From a checkpoint of a small mixture-of-experts model trained on Wikipedia: 591M tokens.
Below are experts of layer 4 (counted from 0) of a mixture-of-experts language model. Rows are named router (the router's row for the expert), up (a neuron's input weights, with its number), down (a neuron's output weights, with its number) and show model dimensions 0-191. Each number is 500 + 50 x the weight over its row's rms, rounded and kept within 0 to 999. Numbers have three digits each.
After each expert's rows: a language model's description of what the expert responds to. This comes from a sample of Wikipedia text that the model never trained on.

# expert 31
router:469454431502498548515488501543507507521501461493465453502479455421535533477428486493561497471625527534495426488462500506544428409546509505479549468445425539521508439593465516586462536558498498464535437548612473475412481491481439575497557547482491509512509556434455580486522483497418527465540503472419529531418448594505431518525419526441526509518480496471575562421543634593506500533551524466468561463447475539567450577405557408499517498437582536550480447545449495520484426466504482575581533545490563586400599554590624442519495495450551543523470465450417446448571507530458470453
up0:634524514575505440416484500491498504494539488531481503454494392479454537498557408534537533461428510544462468477531464502511487563515548587521521446449534491501520540497531542484552452532426522480502475486467454441534481437491486479535545500533468571541476492579496431568397538476483558493517539516467478411565559449494492450527497449508474491515446450398543445480476477445442496539487533554588433610473515493405505415573436502497569550439474535478478483416413567448573492508490436598495578552524577514595513426466495392413610450406380532528443514540513522405528550487459499631
down0:495481502470529424489481501490516454546527442498531485500545501594409505458475478449491611447451450483503557475505489519458478508475438495525466527514486615545510507580463573453441448516602562556617506537526551510545397402535430509489550505502409550532626507555459510480477496450588368477559505456466557472523414438508485536575567491512566463543472495441557464513546478467496459533471461527568449589561431427478501465551484537505548533541528494418411495505517619530608457483529499440577395601471474436480533480476479494449514494423378499558459516521538483414495599517506512448
What it handles: Standalone space tokens before a number, mostly years and dates after to, and, between, or table pipes.

# expert 14
router:534480495512543504552491440463444539510487592518469570558539468516539475370410490437478549536603401592448427531530461499512518457621501537523554514528533460515492492462533620482406524449428480469547479596590493493580492550411484482444609399459458558482486544546430477532508486480438575386453437471512546487422483564551539494556381442421491533493525491466550511480484562630565607519468589477513430475546508511560517439498512465476529483494488503480518485527418564557462535463514468524568495487519656472485499551507531455474447504434517468508541493449451502562485502467526511490
up0:576515471452484466485448560472432504400440566526452504467464373484547479449633575518583515479537456504536410546503506498493521483480532501516520502516540502507515600478545489570491524539489529504404576528564476445582448526464470528433496460445418557424462452517478572460570595492458497553530349542470551497528390448499504433563553519579487550502503491524457555577518525553502460486445562507491538478504535409448393489512448478436453520503497595565526537528538435457507606516503594578393524526578585525509507479578584483466450442510465521553568499479486509455507552470542511402
down0:541573544508488417469513499530591527549532504503523482467560581539533538516428418542460528458434454508493617496491409537484415564544456579461452512525363460555466485535481478417493448508558525501582420508467472443544509466528587596584497515594456474540516547503435486468536489578497557531501497545533458469485504545469446543439469599428499540519521560482501497582477539515455545390446473436497522500401491562543499458503489438502504422480571472599528483535478498553496511525585401474492415552419453522592426621469481500571519538421388423462504543435466490481434482497473551492
What it handles: Word-final suffix pieces such as -ing, -s, -ly, -f, completing ordinary words like polling, cooling, drawing, morally.

# expert 34
router:484522413524499671504631517606518464554471513421578426493490531460402500508461525468584517552521448493450512525442500427544501459498410567572542421532504526519559568559482594584447550552500479466553478519528518503523457422448552511453506555557472556418549462499510490458468477503515490514455539501573523488400408517519551445380502446451522534510506381459480500509513519564544514468473565483515489470512441543555460480499481492520546500503615548470541574489467462536503458408469433544503422555504525493558465579577491417544484477518512473479480508337505397560545570523481493551
up1:483387579591487484467477427548512438487530519447440563527523524530499473547478410436460510544465503446435504470533431469477564462472479477578514514459600538458491560483459476573402504472492489443451473488541435509490498529424520490479479551499606583569496484439560566526548561516434552518451483517480549527486521430527526550483509546500484566467560418510531420513500542522465472485482444535380480438481402418460492524495435489454556562424449445539497501517598531457477550453534446480505454408492527461520589612557468501543511549446445510570386552547534332503451538635506564491
down1:551487538408451490520587519504526556517452445496429478560528482518567438463480508534479481408502486556573584433532525484602413522428534597507446548517507484539448500484522460458538499552496509500548546547463607458488592447559529549535549515355439445444489471509431519510369476484446493532436505478520516462491527517510587432555498463563582422513454429455494590453505463590451522540453462531590438557520557504544579475464545566471514460592500483443515557598454483562562514414514555519598468541516528483581486481448467485496425442499474496455481375514416436542485478415462482496
What it handles: Single digits in years, dates, scores and statistics, such as 2010, 1966, 2006–2018, plus century and –present.

# expert 15
router:498474556452535483482496562531498502583518504538487506484460464430413545441460557497487484549504543534464505493430528491515475492480451516566528510573364571567522447528550553471440564526555559532577467618515475561472561494464479498418481524483529507482592426415497507442498480488472528539594402400553532537489503544468484495489434402465597519410522480499598521470571562518472600503460526494547583448443462490463512474495406486493519513432581487488503440549507464567502540478506472485427438618562589522479543448492466394469459450374542485477467532476394483468596545510486487636
up1:446508528506500478496568548537551481495497504496553455456621467510582408409499484542431427483501503477468483409448505628487592440467514561529489454519535530473558512545380501426508621499484476555474591454516565622555520442467606385557366522511489508516504559528497440494506516499556538481480503559502422527502442521513503489518522406486479432475505522538470422445611532541461486500535485472542594475469501577542519475491551572563525477556514424491487511460550466507384539475462379432424531452514526465478525580550580457485502427515452487450499476508570473405551543453477529530
down1:435475490392414542573501618560369468388525471480450454493447475469528532495454547513583522565497510463396550461500525535569439508469416496539544463502438480539466533559495469468521450452439529475563478308620469440537507509529428469508476472510500417451519468506486510509514580570531495506488522439507536476629489474490472473613418450529528482482563613511464486513470442439486553518523508564438513472469472425591517485608463500558486472514544575537505516510517493530556530451556437531537573519542489502539527456591474513432563567503455574531447492448448512496460491465458568572
What it handles: Digits, percent signs, coordinates and words like population in demographic statistics, infobox population totals and climate tables.

# expert 39
router:560453503531532473505489513473486441489503526523549486554567554430470428428419414431472585472466539511424492408454574561570482483588424523521535483461414477462552536529510522496436550475512547513528405621510519510533403505440485595451457430567444488473451474432453568465429554500522504500435497476482556497526446438510620548421475569441547482504575468420572592505424536525486535478530485517586584572429486568543469486447529475520535540489513507507532640457524531513426483472498469611547534519557539555432468504565544450470497486456507557575466467468399438515539592456457476519
up0:489524502504524538502555536409404555514396469568523506591538532470563454555632523446449490540412449519450499508503469430464515432514570464504512446529521550495471462559533476429540514452520501588514452559457485523439394408518448455466523469525403572463538471508578460533462507441496452489484504517433549471468570511589475597484490478533547535545604479531552513511428569404415513549462558531547547540511495563511530504565534544469544505441510396584595524477457443446511390512503547454459490478531508450527453482490575519520343442482556572525492499561492591445563498510422576491
down0:495523412533503578500515420555514521465487517488538522447587538516409538559460469454506487548415477480499542579394485469538576451519553576475491517441410411411515566601477512519526441499568465498388464480527471542528443565581461562420502466551543468532483525406508515511472510509586434535520550453453542558381495424524474480487484461486455384534573448505588529459562460541449504473522525471523476596540544458437551409495559572517449616509441447511486507524534494465509504534606499448426489483506521375406569515560513459515540501588540601465481487517502487485483473442551450550
What it handles: Prepositions of place or time and following the, such as in, at, near, during, throughout, often before place names.

# expert 9
router:558508554501480489445551570481451472498451456496512501563497450438542508546535551475513502496587479489487449514470496430523506487632499457490465466464495548561598525551523427458510571463521396440543588536514387467547500467411469444465534484594537504357534498427505469489501485453530555439420484521538481429523442566542459451402495491354553502463437432489509432426392503536551522455540570519480559579433447548552470459559485441498524499508532558390567543526508496501517534514501463484503484515464392681487534484519486459496516551469499509640442462526516552483503521489560518549
up0:405505473522577593538408551470406421508588592562563525557575491542528527477545502559565498490527516429469415547533460513501566427534478489461472470422559494507493588466477414476465431493500477505437553506366429570497498564527537458446536486607457411531490399464600550470527538531524472515462531442578486428492472549501490496449568521511478499406519544466482498576481520487522559481511506532561435433556490519560455538465477464561623504506596556495488464514450473446422475482599500489502576483411589460539499544484492395524485512549585482506468461432421531589483492543468471460
down0:524481570439439568500505571498574427503542513408493461491489520513557525537473487439495469497450422557475463468533457516382424466488467543614488489610485518563466511438549530451402403524578504505483488446475497533431604553555437449445525491490474461562569504579499506526518608493531544559426450424446550517436468508479474474515463535560468519465568573506577529437514554354494440584504544532527421485437483458536652478475481548548466563501451600497462451569462450528538559538577452490448464455444594459546480503472473549516474487479524453423440522545462480493576482540573491495
What it handles: Word-internal pieces after an opening letter, like the p in widespread or im in Weimar, plus raw bytes of non-Latin script text.

# expert 17
router:513515507524523511500526562576475577516477479480573503503554488492556515369401454436457482511516483515361509380493452469507516413520474492557430549479448574549556474560488449509502535522444473476484486515527409587506553483471441576541489538575494510516564462477513533512487494412396538428432449443473511504449504584521560533486490445454549568418505499514623519486534614601572527447508529480509487571489487475482540558421412449512564328466511499475455547469450517527480468513477450490512531455530499572508488451508533484415478592480598510528519495430465431542595529553609437501
up1:452544530468505539459486530504564475417503475432539488529466455451584500492554365590497469547479431412545499499488556448472587450515600577508490536471461564509504563428594492469517483502579542478555504518438534591554498558393467473537460545523506423472490499539479471353538488432459585494425525540530442456593562479503518474551542420507516460442510435516458472468481546513483498438491506509602493372511487487482483493452554510489557498516531496530500524601453539498562522545430520550459488536455496508522411496481565550614483453471412406471516443601388604505588519462432513486
down1:480430470498511468482502544402515472408593458398593474505539504544557445466480570514577484454427466440528554511437456520471512542468434442497452439382585522502515506541444444567464442441503489603482551523550519379453428536595568494540498543571481496449424474501541414496519576530458511524558497457516526569477598563549567548569484519506538484560579441473474553428529491495441515472404459431503572535482575492443505436589479419469534509579485479461476448479492505495587513489562560484586511485461506573543546497639381523405524522503423455482507462498541514519484512498515474493
What it handles: Digits of scores, votes and statistics inside table cells and score lines, like the 48 in a Bills row.

# expert 4
router:532463467527495495457512498533503505520528596456518445577499518464502538416512414417530497475548422434423473462424453557516482466531486517603493448500440488430485496587565441541492437463534503471482391543597511535551530448447541548496602468510467478399504483454397504538535520572464466494388538468441577502379445599506548497464486514491500481539506534464535529462484469543445540412408505489463548450549432445617447629474505566461486473491489507513485492610581519462486437538518509531498495491472449504466493558524564350498613575428502544466550511432542530482591535498531541509
up1:501448421588508498461537375572472458504516405608475493489523499525435600493419454494466535450484492546430547435495497536494537529518573477416482520425543497479461536528463454523547537501577458459469504551484429532467598511422551524505575490419495457492349496463458517527476498500508420464568507430451487501532559539456551485527482493530444456533478407492643479449520549498593562479547494460565501497479496568457459500548550602605402486482554630413524456456462502542500566534513445500505551522576541383505467477392480468549438488502443527521571503539471502558474473565539501555
down1:446459461543472465486524625429467500449467572401500545509453408515467479545548510464481544401593468582504506420552584485424460519550505506445589494599461607483391587452576504442443488529534523513432474498430524561507495465526466487578453501488450432386528442551485493453531496471463492480486511536509584397557464522462551532445465491478461567537450547570451430558558455586519474572484488504598438553531443523468495504417513520462474568445553472499486437480486459574525604554504484508491487423473541513506576525453457489431424537498514556527490518540496541475596583586509413537
What it handles: Middle or final consonant pieces of German, Scandinavian and Dutch names, such as z in Leipzig or Schwarz, berg, stein, ner.

# expert 16
router:572473478465592495458539519596501452554481471444503473489441482441532428498457464458517553445557476480508483456484396428526567481503513540524366541464462513531445566507505515424488509469506561557577482506483449566510520506431539524500572470450475557454517428508461590528453533520499503430508470521443554469474439560532526507495511444475624560394446561432603578506516635497484603562431597526533501544437474547543453510486534403573507435532537465537433516484576428576436388446439469543565524554445603592464460498580470435472528507516569520504525456420487463497504494513517543506
up0:510542467469364493422536458462601532592566341496485502581469481509487487509475511557574531509500507474526542542502510531408435479518508485491474494403450550521534481573406464565491439509579556589474485500478483531543439441520513551530528497458416414556516473516512535457431495463466544421458470466484464594557455486387582477504391527633493415438527453548477507475495555516579523585455556472589475492537482469519560517536576518465556390581469584470455484567564529495426387531512495528535470511538544529492482474472530614524473437556484426460497465499454514539483492518491520553
down0:520502568574525515540445488532501480521491517529483452486448372513541455529405437466530568592545467460535528411444551491518414473473505471561569543471472465485469506485612537461461468460434503469552480438466460520477447475530421515562443543491499555513583507573453407447477538457559518558494490507506531484489524421537500505506477462440546468562458514405516605492460555602539509477659413549393553435580510462477441478518494491571405567489551549502456494567549513536493609439410575535567420524544484448498482466498547496480431606519459452507416501525563424536484572512570479457
What it handles: Pipes opening new table rows and result cells, especially in win/loss match records, plus W, L, Win and Loss.

# expert 29
router:502387489537582485518552544531505478601507507437395531533499483498532511471484561397535467504552512534510475460468399461604517476455455516514491443528441451490468459551491523474403455469533531546539491518546515469485518473526482493532415441531423545460494569412385563441583476550449576609545408463429536497434548530475538491463488402505538446543423472442514538427570566611501593566501556445578548442436527533522425525491395548541483497501603559529514540517486429556497504404488455526511542564490559558476517489522490487426504474439487455574455538523520455503499614565516583484
up0:480428521546578444552479517435404480495457514453564538422487545548445481571428444524455514419522597515480512498592493469439505488585513562468518546497451459540456432418492586563474486494445424470535502530499476448475465471523550508518543457632457443459495492442520663493532567524462519502453526491584491525505539509570498543466448541583586477505546440519535476445466451491490501507454586573596467451559514536526570460567421422492531521507512475519523460514463451459400538476498510506591475466490544540507432468676534387428436419490540555609460551461525537494456513490491505537
down0:536508451533466485426541511495545491469481431509573484522497438541495559487474478397472417488572473541522534634474437425531560533512628599521504483478566584448495454448443479470503526502527432567489518510554447404562529521494487425463508457448634493506554510436506607537535512433516476580504473539532526462425367426522440502460509501480524573505443492456463486490588498493502500525454497422475613548542530523448530541513499437483565495420582464512411464595540486534496463513609528519420381582445553463605501528474467573542525549427443497510474566480463471515510459474485464440
What it handles: Pipe separators and row labels in chart, election and roster tables, such as | after chart names, Turnout, Majority, MF, FW.

# expert 40
router:557428429462495513386471447449527474584563452465467514433459510537529457430416480397435497502479496525470380426546505405576500463515437469571478434430469527455586443535558474476521427499467460553473481498489491502521546507562467577509508543524507528499557411496484517505526580519408567535561480405429525467446481501533501543538471479488497524425544530531586451462591524573546645494507549490540580459440475495494376528414471477552548435481542500513472538476476507499456525573623408552574500535522533571517519507527495521486485471499533443479568459522403417558508542521629462458
up0:544503565526546482527420548485546486433523567552534476510499415460510563554542438476513554548500566399441386430597471452565559538537490519600535466465468536471545462559473502464457479525511517543564476486448433531509519422483516594502551520407440491533442513579548401507527499560472613510545455436478511548536533383488571543496405533528496524457490473414497485472501473530498417547467546530523568449471533475433549546509517468486439566507527505542512433509535441497508519564452487491538548464474528542391540471496419506382568459565506609573472463610500493437615431441580567512
down0:514545520485455619530400505507542422527591562493466486524463433444532494414538525528556559482442468470504494479517541560513540516472525532482411555458441421592494393581437550444470480532486476451534508544540446502487601497456478490462518460423533388482385446522365534421537496542486470450495503483480430521466491553540519486521477439550553488498490491397420475507471662587532549488437534506398514564439540512468564536579476523503536507541449521509525536513466565498562541490598501547543483561478469391418581472497612494538513612495512439415497475464460505500530491547517497515
What it handles: Column separators and header labels in statistics and election tables, such as Votes, %, ±%, Pld, Pts, Score, Team.